{"num_hidden_layers": 12, "d_shared_expert": 64, "moe_layers": [2, 3, 4, 5, 6, 7, 8, 9, 10, 11], "normalize_top_k": true, "balance_loss": 0.000198, "balance_bias": true, "vocab_size": 15239, "norm_eps": 1e-06, "tie_word_embeddings": "early", "max_seq_len": 256, "train_tokens": 656700000, "dataset": "wikipedia_en"}
Below are experts of layer 3 (counted from 0) of a mixture-of-experts language model. Rows are named router (the router's row for the expert), gate (a neuron's input weights, with its number), up (a neuron's input weights, with its number) and show model dimensions 0-79. Each number is 500 + 25 x the weight over its row's rms, rounded and kept within 0 to 999. Numbers have three digits each.
Before each expert's rows: "mostly gets" lists some tokens that are sent to it at least half of the time. This comes from a sample of Wikipedia text that the model never trained on.

# expert 139
mostly gets: " the", " a", " an", " The", " his", " their"
router:485411488499520515513482491502485509505486520464524492501489522537485466498506519545530519530437547524498504498493497468511492514507448491508491500498484531440490507480490487522462485536521489477482501513526499477502483501494513474498484528
gate0:456489505507493544492508513488494468549515500497502463499488517482529519511510516505508486498517504515494455526511466506496507536505488481482532497526457517492492507473500481523469498490476537519502444497467487511475504522474545513512437517
up0:487480492473474547509497502474487465524502495495479457495499519511495506527504512535500483512497527508504459528481463488501476560502504477494529490501467525493517495468487500552448507493486526501497479478493493523459487532497557472506418523

# expert 174
mostly gets: " use", " control", " increase", " prevent", " attack", "ulation"
router:490471488518503490498479524452485524461499501516483437495460507532436481515542513513519488475506527571489508478549500504517497488506519541471495499456502533453481516481534458491488483532529487484566478509476501480465494492492496472498498498
gate0:522493549488532456475463521506477533514507479510512488458491448510502451526514499542526486451472512533475511524519477526497549470477541523496487480515465498456511501503529494478526491498491483539466493511485483562464514507461527515498531491
up0:535476526522529489480475485501474524539490491541498489465506468498470463550487458550534484471482479534488494520524477509488507466486534505517492499521455514452486492465542477474523486511470488537469496509486491555483495514454537518502543482

# expert 89
mostly gets: " \"", "\n ", " (C", " (19", " (L", " \"S"
router:481448469522498550458476487511508502507471488478473485506495530528455445534538503492505480513486527507498469471505510504554508461515501519471489495499500498494524494514502484493484522515513490518502493497543475474495485532515553459499512498
gate0:486487497510503534466488531475477478507489498527505461542488478484452483546498532517510469487499538490467500506494511466473467516497511545500484476492514539510546436527494502528496503504512470513492478522557504506454468525497482458503450527
up0:487482512507531545419507502474509472504487493495484467492468493475461504496526535509515458497531537494497487497517488445497445480511486517474474480518504518513537500502479495532494481509486479494494484505564487493479475543493475478529443529

# expert 247
mostly gets: "-A", "-p", "-P", "-M", "-L", "-D"
router:492481447501508504524492439431488478484486533490514493485487496507484449514514552495569504535508530489501498469535485502513475468500499474470517501501462519510472483488556485530452462517528468498526478507518474490442454501492543484477484512
gate0:497512474507499498515484472470442495485486512464464522486512559526509478525468546508507487523514497501500532521520495482548483518488511504504477498480508523526481440432486529482474515483520509473523514466499500519477516526517500448462443476
up0:499511457498510482560474491436441484486483523489509516471521541511509483530454545476525481503508474510495543508519470493531516517524548479518467498476523513533486451454471521506496532482552519464516513487512511547474510500517509442474423490

# expert 129
mostly gets: "^{(", "seud", " Ram", " Nas", " Constant", "idd"
router:473467454493509506485481473454467443494467542502478525476500466489444494531509518481528512498505508488498480466512492498504479489520492535529484514490472550492476490462526478493492464558487479494526532478508495468464502505516553502491519521
gate0:481508449521490465494485477513489471509476468495489499486526462498477482530469484496489490539502489489532534443468517511499524509474524513489529476512469553465472507510520489523467506557487525469498537513497489461502508532555554535515505481
up0:473527453506498478513454480521465510479491477493483485510534502503504502535486489491482484516498475474525514424461520532479508511474539506487530500521486541481462498509535514485470492527487540498487505520534499473497508510553547507489495490

# expert 47
mostly gets: "The", " the", " their", " The", " our", " entire"
router:498462508545539487516497497495463459503464556491478465484473521550500452546513514530529486474499526514483513495525515491512500510511462531502475526493476510479486484477506488525497461544503488486481495499510466495485438489526513477497485510
gate0:508514482550555485513482455528483485548503494501535536486512525480449507492481502515476484500472480514468520500551535526550505465493506494497532515516506497511458531507527436518542495504476508469505502527493510502513501513516502478517501508
up0:529508488532548473490486488510456469496479501463502511496487537496439467472502480516504486495484487514478518508542523535528520480502511492523547536529495505489488560458483427500488500517480525485501507523496497501497491520538504450485499508

# expert 102
mostly gets: " cl", " ch", " d", "-c", "-d", " pl"
router:477498449491499511531481486477464488502473525439503483474474515534504483512512554499569486551477538521501486484511515507470472480544471485485512521531455491512513520508552504490481466500533508495495454468526488477492447520485522492473461511
gate1:465478448489526478536515455489498519511478485474512483524515506553507512493514498511503513555494519504501500476470467468483473482519504508509455483476479482549520482512468513488487434491513496487500514475536493458489489519508514466541482496
up1:473458446499502496533510483477504502514482478477529496536517507537491519516513471533527518571511515498492493500488487481494469505531525483519458491468486512547515468529477512495490451504500508495496509483550497481508495497507513444541491495

# expert 27
mostly gets: " Mal", " Kh", " Ab", " Ar", " Sa", " Kar"
router:431505504514543488485508433490491462493462498497499496432509509506476490506546512525501483497494505497469490479508516493527496481480460493458514532501482491436514508481566463466505462522543470485496496468514486470483499519516531464486459539
gate0:459524520558531563541523479492513447535487492474475469514490508512499494501535460518486510451490520490496480492482516462512511560487506506491523504530485508549519505498448485474498513504496502483510488503542504485490506503483483518500494512
up0:497525526484486523542510461495474428453482505505500481516513570532533557524491490496491510473503518474473470484469516504490506520532508505484510497518465498502496482455483528503499515488491474510496462518499504495504479514472465512509462496

# expert 73
mostly gets: " S", " H", " K", " B", " T", " D"
router:447487466549522515512479533477467483519458487506498473464500546522486503491508546479557478486493532504504493480507507505523505497530485512502487539505465523438501509479509450475485489489517484496504501502551455509497475495518512436485459506
gate0:508493468534502559494517513498497532497551539525495499493525514480501539465510541475519474470540472519476548455513522546467490484537522518499480480516481493527494477473520472499501501538514496493508507463494514502515468503482514538558512458
up0:507486468485527457517500520512487508503541547509467478490501520572516484499510524500529534503501463531534544483490479505513480498530498472499476534510517519463465528484499450457493488506502494527479492517517517507499445490497502498490502470

# expert 108
mostly gets: " there", " There", " what", " This", " Kh", " Wal"
router:451499457538501531501541462489517471468457504499489485502525509510452448534518518477538492471472490525469498509500491495509503478497474518500475571483475533464466521486533465523496517523515471496505500490505518487460490495473472468472519475
gate0:532494482449531550513499465516487481485509486476475490493572526477508472506549484510496489458475536501498487459510472499471455481532482491526472513528481465518471522495540508502524472483521500467484496496477480505469515474539493524510503502
up0:540505506470539544516505501514521505498509489493471513518514505481530465507508499479494499434484495492502506510514427471473468453482502501574520524554505493519496531521519521496553506509510504459517500515482499495461498465530490527564502488

# expert 193
mostly gets: "The", " The", " \"The", " This", " His", " (the"
router:505472493507534516522528456503468480489485500467494471508476516513504491532499533524499517506498539525463493493532501490500512472505504543501487538509522491477504518467516519465491487514542446512504501530515482454485494554504514465495497525
gate0:477451515479477555493507562471503547504494501507537503487475516491492529495506559519519483526540487511501487530491505471520510498505529481428517543488481465486505516516499539491501526523509508526506493479500495515460507558465528456494477521
up0:464461512482526526508527549481489524497498531497542467497449500487498510503480538521528466525531534504500493562497497526563500501497557493464513514508478486498515513487511541488489536535531517518502488486468488511484538535486497503491493526

# expert 208
mostly gets: " Living", "burn", "ey", " Walker", " Stone", "itch"
router:482470472471491532503487494461513515488445512504511493509510507537454509502487473494523500521476534519497465495569515480511484499505478540493469491485522543494499525468508464510486470514508502496568524518565464459486452510495512456499505543
gate0:473481470512524533499483499485481526444461479484524494494522509527459532502471529485502482490526472492528477455492501509460485502542506510494507483507514508511478489450483472491517525472478523545554527485511523475480485475491496481534519518
up0:458495463513500499481453475479492491481490464482515502476532512500460532508493518507512482475505513523505497414468503521466458504504509504462505487496528513503475518456446484498539515497500510514556532495513517489505488482441474499546514508

# expert 209
mostly gets: " de", " d", " l", " al", " un", " Le"
router:453492458501491489516510468482480437527508504494518511472452533502506493532511491526510514519493480493494498489518504489500506505513477485461502537509458484483473504467573517503469458517520461496494492457529490471458497534490536429449447494
gate1:487461501504487495554507485518557510519492489500530545557488462549521429483509510498477497502468475511510506501487509508521474506551503519491473511491522482508544497453515491498513483501486519505485539537506544486454490521498519491500484495
up1:459483491489495501540468475497504485510460485446525537512519488538513475503517538462501489478430496516497502505472522482487471518559501506503506523484500472475540509483532480473514513502462532527498477495463552482499522555512494528487494495

# expert 117
mostly gets: " S", " T", " H", " K", " L", " G"
router:470491484494498508499501486504498468514448543501492472455498528521493466512555537480538524486496555504530513496483543488518514473522476519486496558498458501446514529475510427460459521515504504473503483475519456492505455520499517468458458519
gate0:524487467482511457468496483512477514491473514518523483483494512480527487489480528502525530475495483479513503501530459503522510555452447496524490530531493501494508477494474469476522473529524488503495484464492507504501502499496465543512517513
up0:547462472464484483511484526535549515489498575503508499491525448519492496503531540464525513470498532501502486516500488558514482530462504522517528526498512508492523496520508472502543445525521494528489447491495489489511538509478488507516519524

# expert 211
mostly gets: " William", " John", " Michael", " David", " J.", " Thomas"
router:476483498508548509511515472479521489534449510486477496480454503493487458506508500515503517522458492523521491460531511493532510497491516489485496501503480505478509533433519454464501508531537485498505490465564481487471495478467497508484486562
gate1:507515515490510485515521462487476521514501495491423486508514498528527491505534477526460473476472498507498536488510507517484502471499518512499527463537479530516523495501504529475532449482481470530534512489514491500490485553503530523497508519
up1:496551503520471533498487450527439515503498520503453496505508477524530490497514508491460468475486526518477482500512517470514518508514496488500513461533463528518505476494501493473529471462510473491533530499519491499462447546512543555464525441

# expert 207
mostly gets: " William", " Mac", " Richard", " Robert", " Tom", " Henry"
router:475494489530532520493492484463525512495478523486514470483485525484487468499520532509528540526481481504509481446498513491525526491503481500498488528531486494490500538462514437477471510530536473501490498468551489489470461492500509479476465541
gate1:502488494503510509513492525505525494501488473478470501493535544513488480499511532504462519559478506505496462490499518501506438496506493503502500505521470502491504547489492494497472549518535519492487501513530529492474478492492506544507492468
up1:478468463517497531523457504514546494480487495491454497519523513489498493502487548494504529545477509495486462497497484524507479476556501490493495503531471510502499518459500491498469568519547477506482489508530518480474492484487486528504522485

# expert 170
mostly gets: " T", " S", " P", " G", " L", " K"
router:480492479527474495493501500499495483493429544518454478457496519539480476468533542481523484499478534495487509482503554483550503449553483524477483532486463484456500526467517449481483512491536490500497499468543457497502474533479520457485476508
gate0:455496528542515515514504484493510543504478516511501511507507489489513533546502522562529523488477467514496537501543513522477494495526516526504509481490498517460498478490536509493514498484468431509503482556542497516490557509511533462506471517
up0:522519518473451520465520482489472489499489488508452497532489507516504494531484457543485499493479502474520467457500490477487475488500492536477523492486498517519488500490528562479470483493513457483478483487522484454505509539494539452479496494

# expert 221
mostly gets: "–", "-p", "-c", "-d", "-b", "–19"
router:459480467485483507501495487481470491496511525484505492458470505517510485516520537526536525522512508511522508459491531519504474485531482502447478496513454501528480493498538478497487481507515495447526448466542455511475459512496534472457478519
gate0:506509498511453486560516500514487522516485559501506508483474441560549510478489513497523538554527517517532494524490503489528475461497420510481483503494481471493502470484507472508519497520503466474504542466460498501504475505487506514452491515
up0:487500477498468494534507465548506516510503547492508490470485487496503470472549502503470540491516499522531502503451500507490465468526429473483489505494497487475544501470511492509496495547536474459539526441480486498550515470523513499430506529

# expert 90
mostly gets: " Bar", " Sk", " Ros", " Cor", " Bur", " Sch"
router:460502496519503504481499458471479465474480490487499469471508544486452488507539496483512494498482509516492470431538477489536509468496471491454484527503506511463511530463543443471467486509541488464513519507526471482486474509479513477507463497
gate0:522507481503517479485522470505534510485435495499509489510516509526466533548465527485480457463533486497521468508527491469515510486487528490476501480507479498455509487524484461516476433523500450504533528488496491519511507514454513476538521473
up0:514503517513513478517511509464501513518453499467515478496506516517490533519478493490459505485518491476521492510518486471512480483465477473473490461490483462458526448509490456495490465516533515529488521533501499586500516531455542511480489489

# expert 43
mostly gets: "″N", " Born:", " also==", "==See", " Succeeded", "°E"
router:494428452492529481531536469504501443506481506496465445481515478508489479506560529477519515467463544536473499468485510492476523493520504483511488533544456503503510487488511447503485496480530482535501456502489499488502499507488471509490491547
gate1:485477490475481495502528507496511491508488517505464472491482506520495484511503501486529474449520561515502470505498493481481549488474541515501503498513476490468520480509505439538508504509460494530504513540511506480489461570457508477527479484
up1:489505512503464485510534519475509485489459520494468486492491511485490521497465455522482481477524566533526480484519522470489545516482524494495486508480480493486516502497480434531502470506468491537517514538518533511475488572488491489495502490

# expert 162
mostly gets: " Re", " Ar", " Bl", " Par", " Qu", " Pr"
router:479495476521535539506481466482477482498494509457504509475494493523484493522534515514537502520496545525515439492524519512543511473475468478498487574536498496475514505479516459471454515496501487511487494513542477486502473528513513470475488506
gate0:490504487499534514495470473511473472540504531538499505514515520486549488503477524494470517474526537541515487534481475491514497498513439505504484511507471468475490524509523503548425535501499528492520515492501513464504480494529536498483510505
up0:486494477487520499484465490513480471541489549525491512497519534497541470502482516486474521462525537527516492510482489504498474491506433513506477494510463467457493535513522503552436529491502524499539493507526513473519483503549524488460492529

# expert 213
mostly gets: " Call", " Cam", " Kas", " Ban", " Cat", " Chap"
router:497502474515511514472496470429512444488474522503492460485514496490474509513499509479501499478473530532475481489507553491503483482502502549482484503466466516502471529456520466493494487511488508484508512473565517442500485498479532498488473538
gate0:519517471486500455510487507482475493499554542529512483485480541502479485487490524493472497551493485457507507535477515515469513497517515508474519525504495478561521504525530480467485484485495504503503549464513529465493476500511545518457503515
up0:545498479536514506470482519493467473528475535507448466534506478499524517493513486515508478512501522508501533536501519500503512514478481490512572532458455502528522508478483498476524525514519536529497491503496485558462494516512502471524504519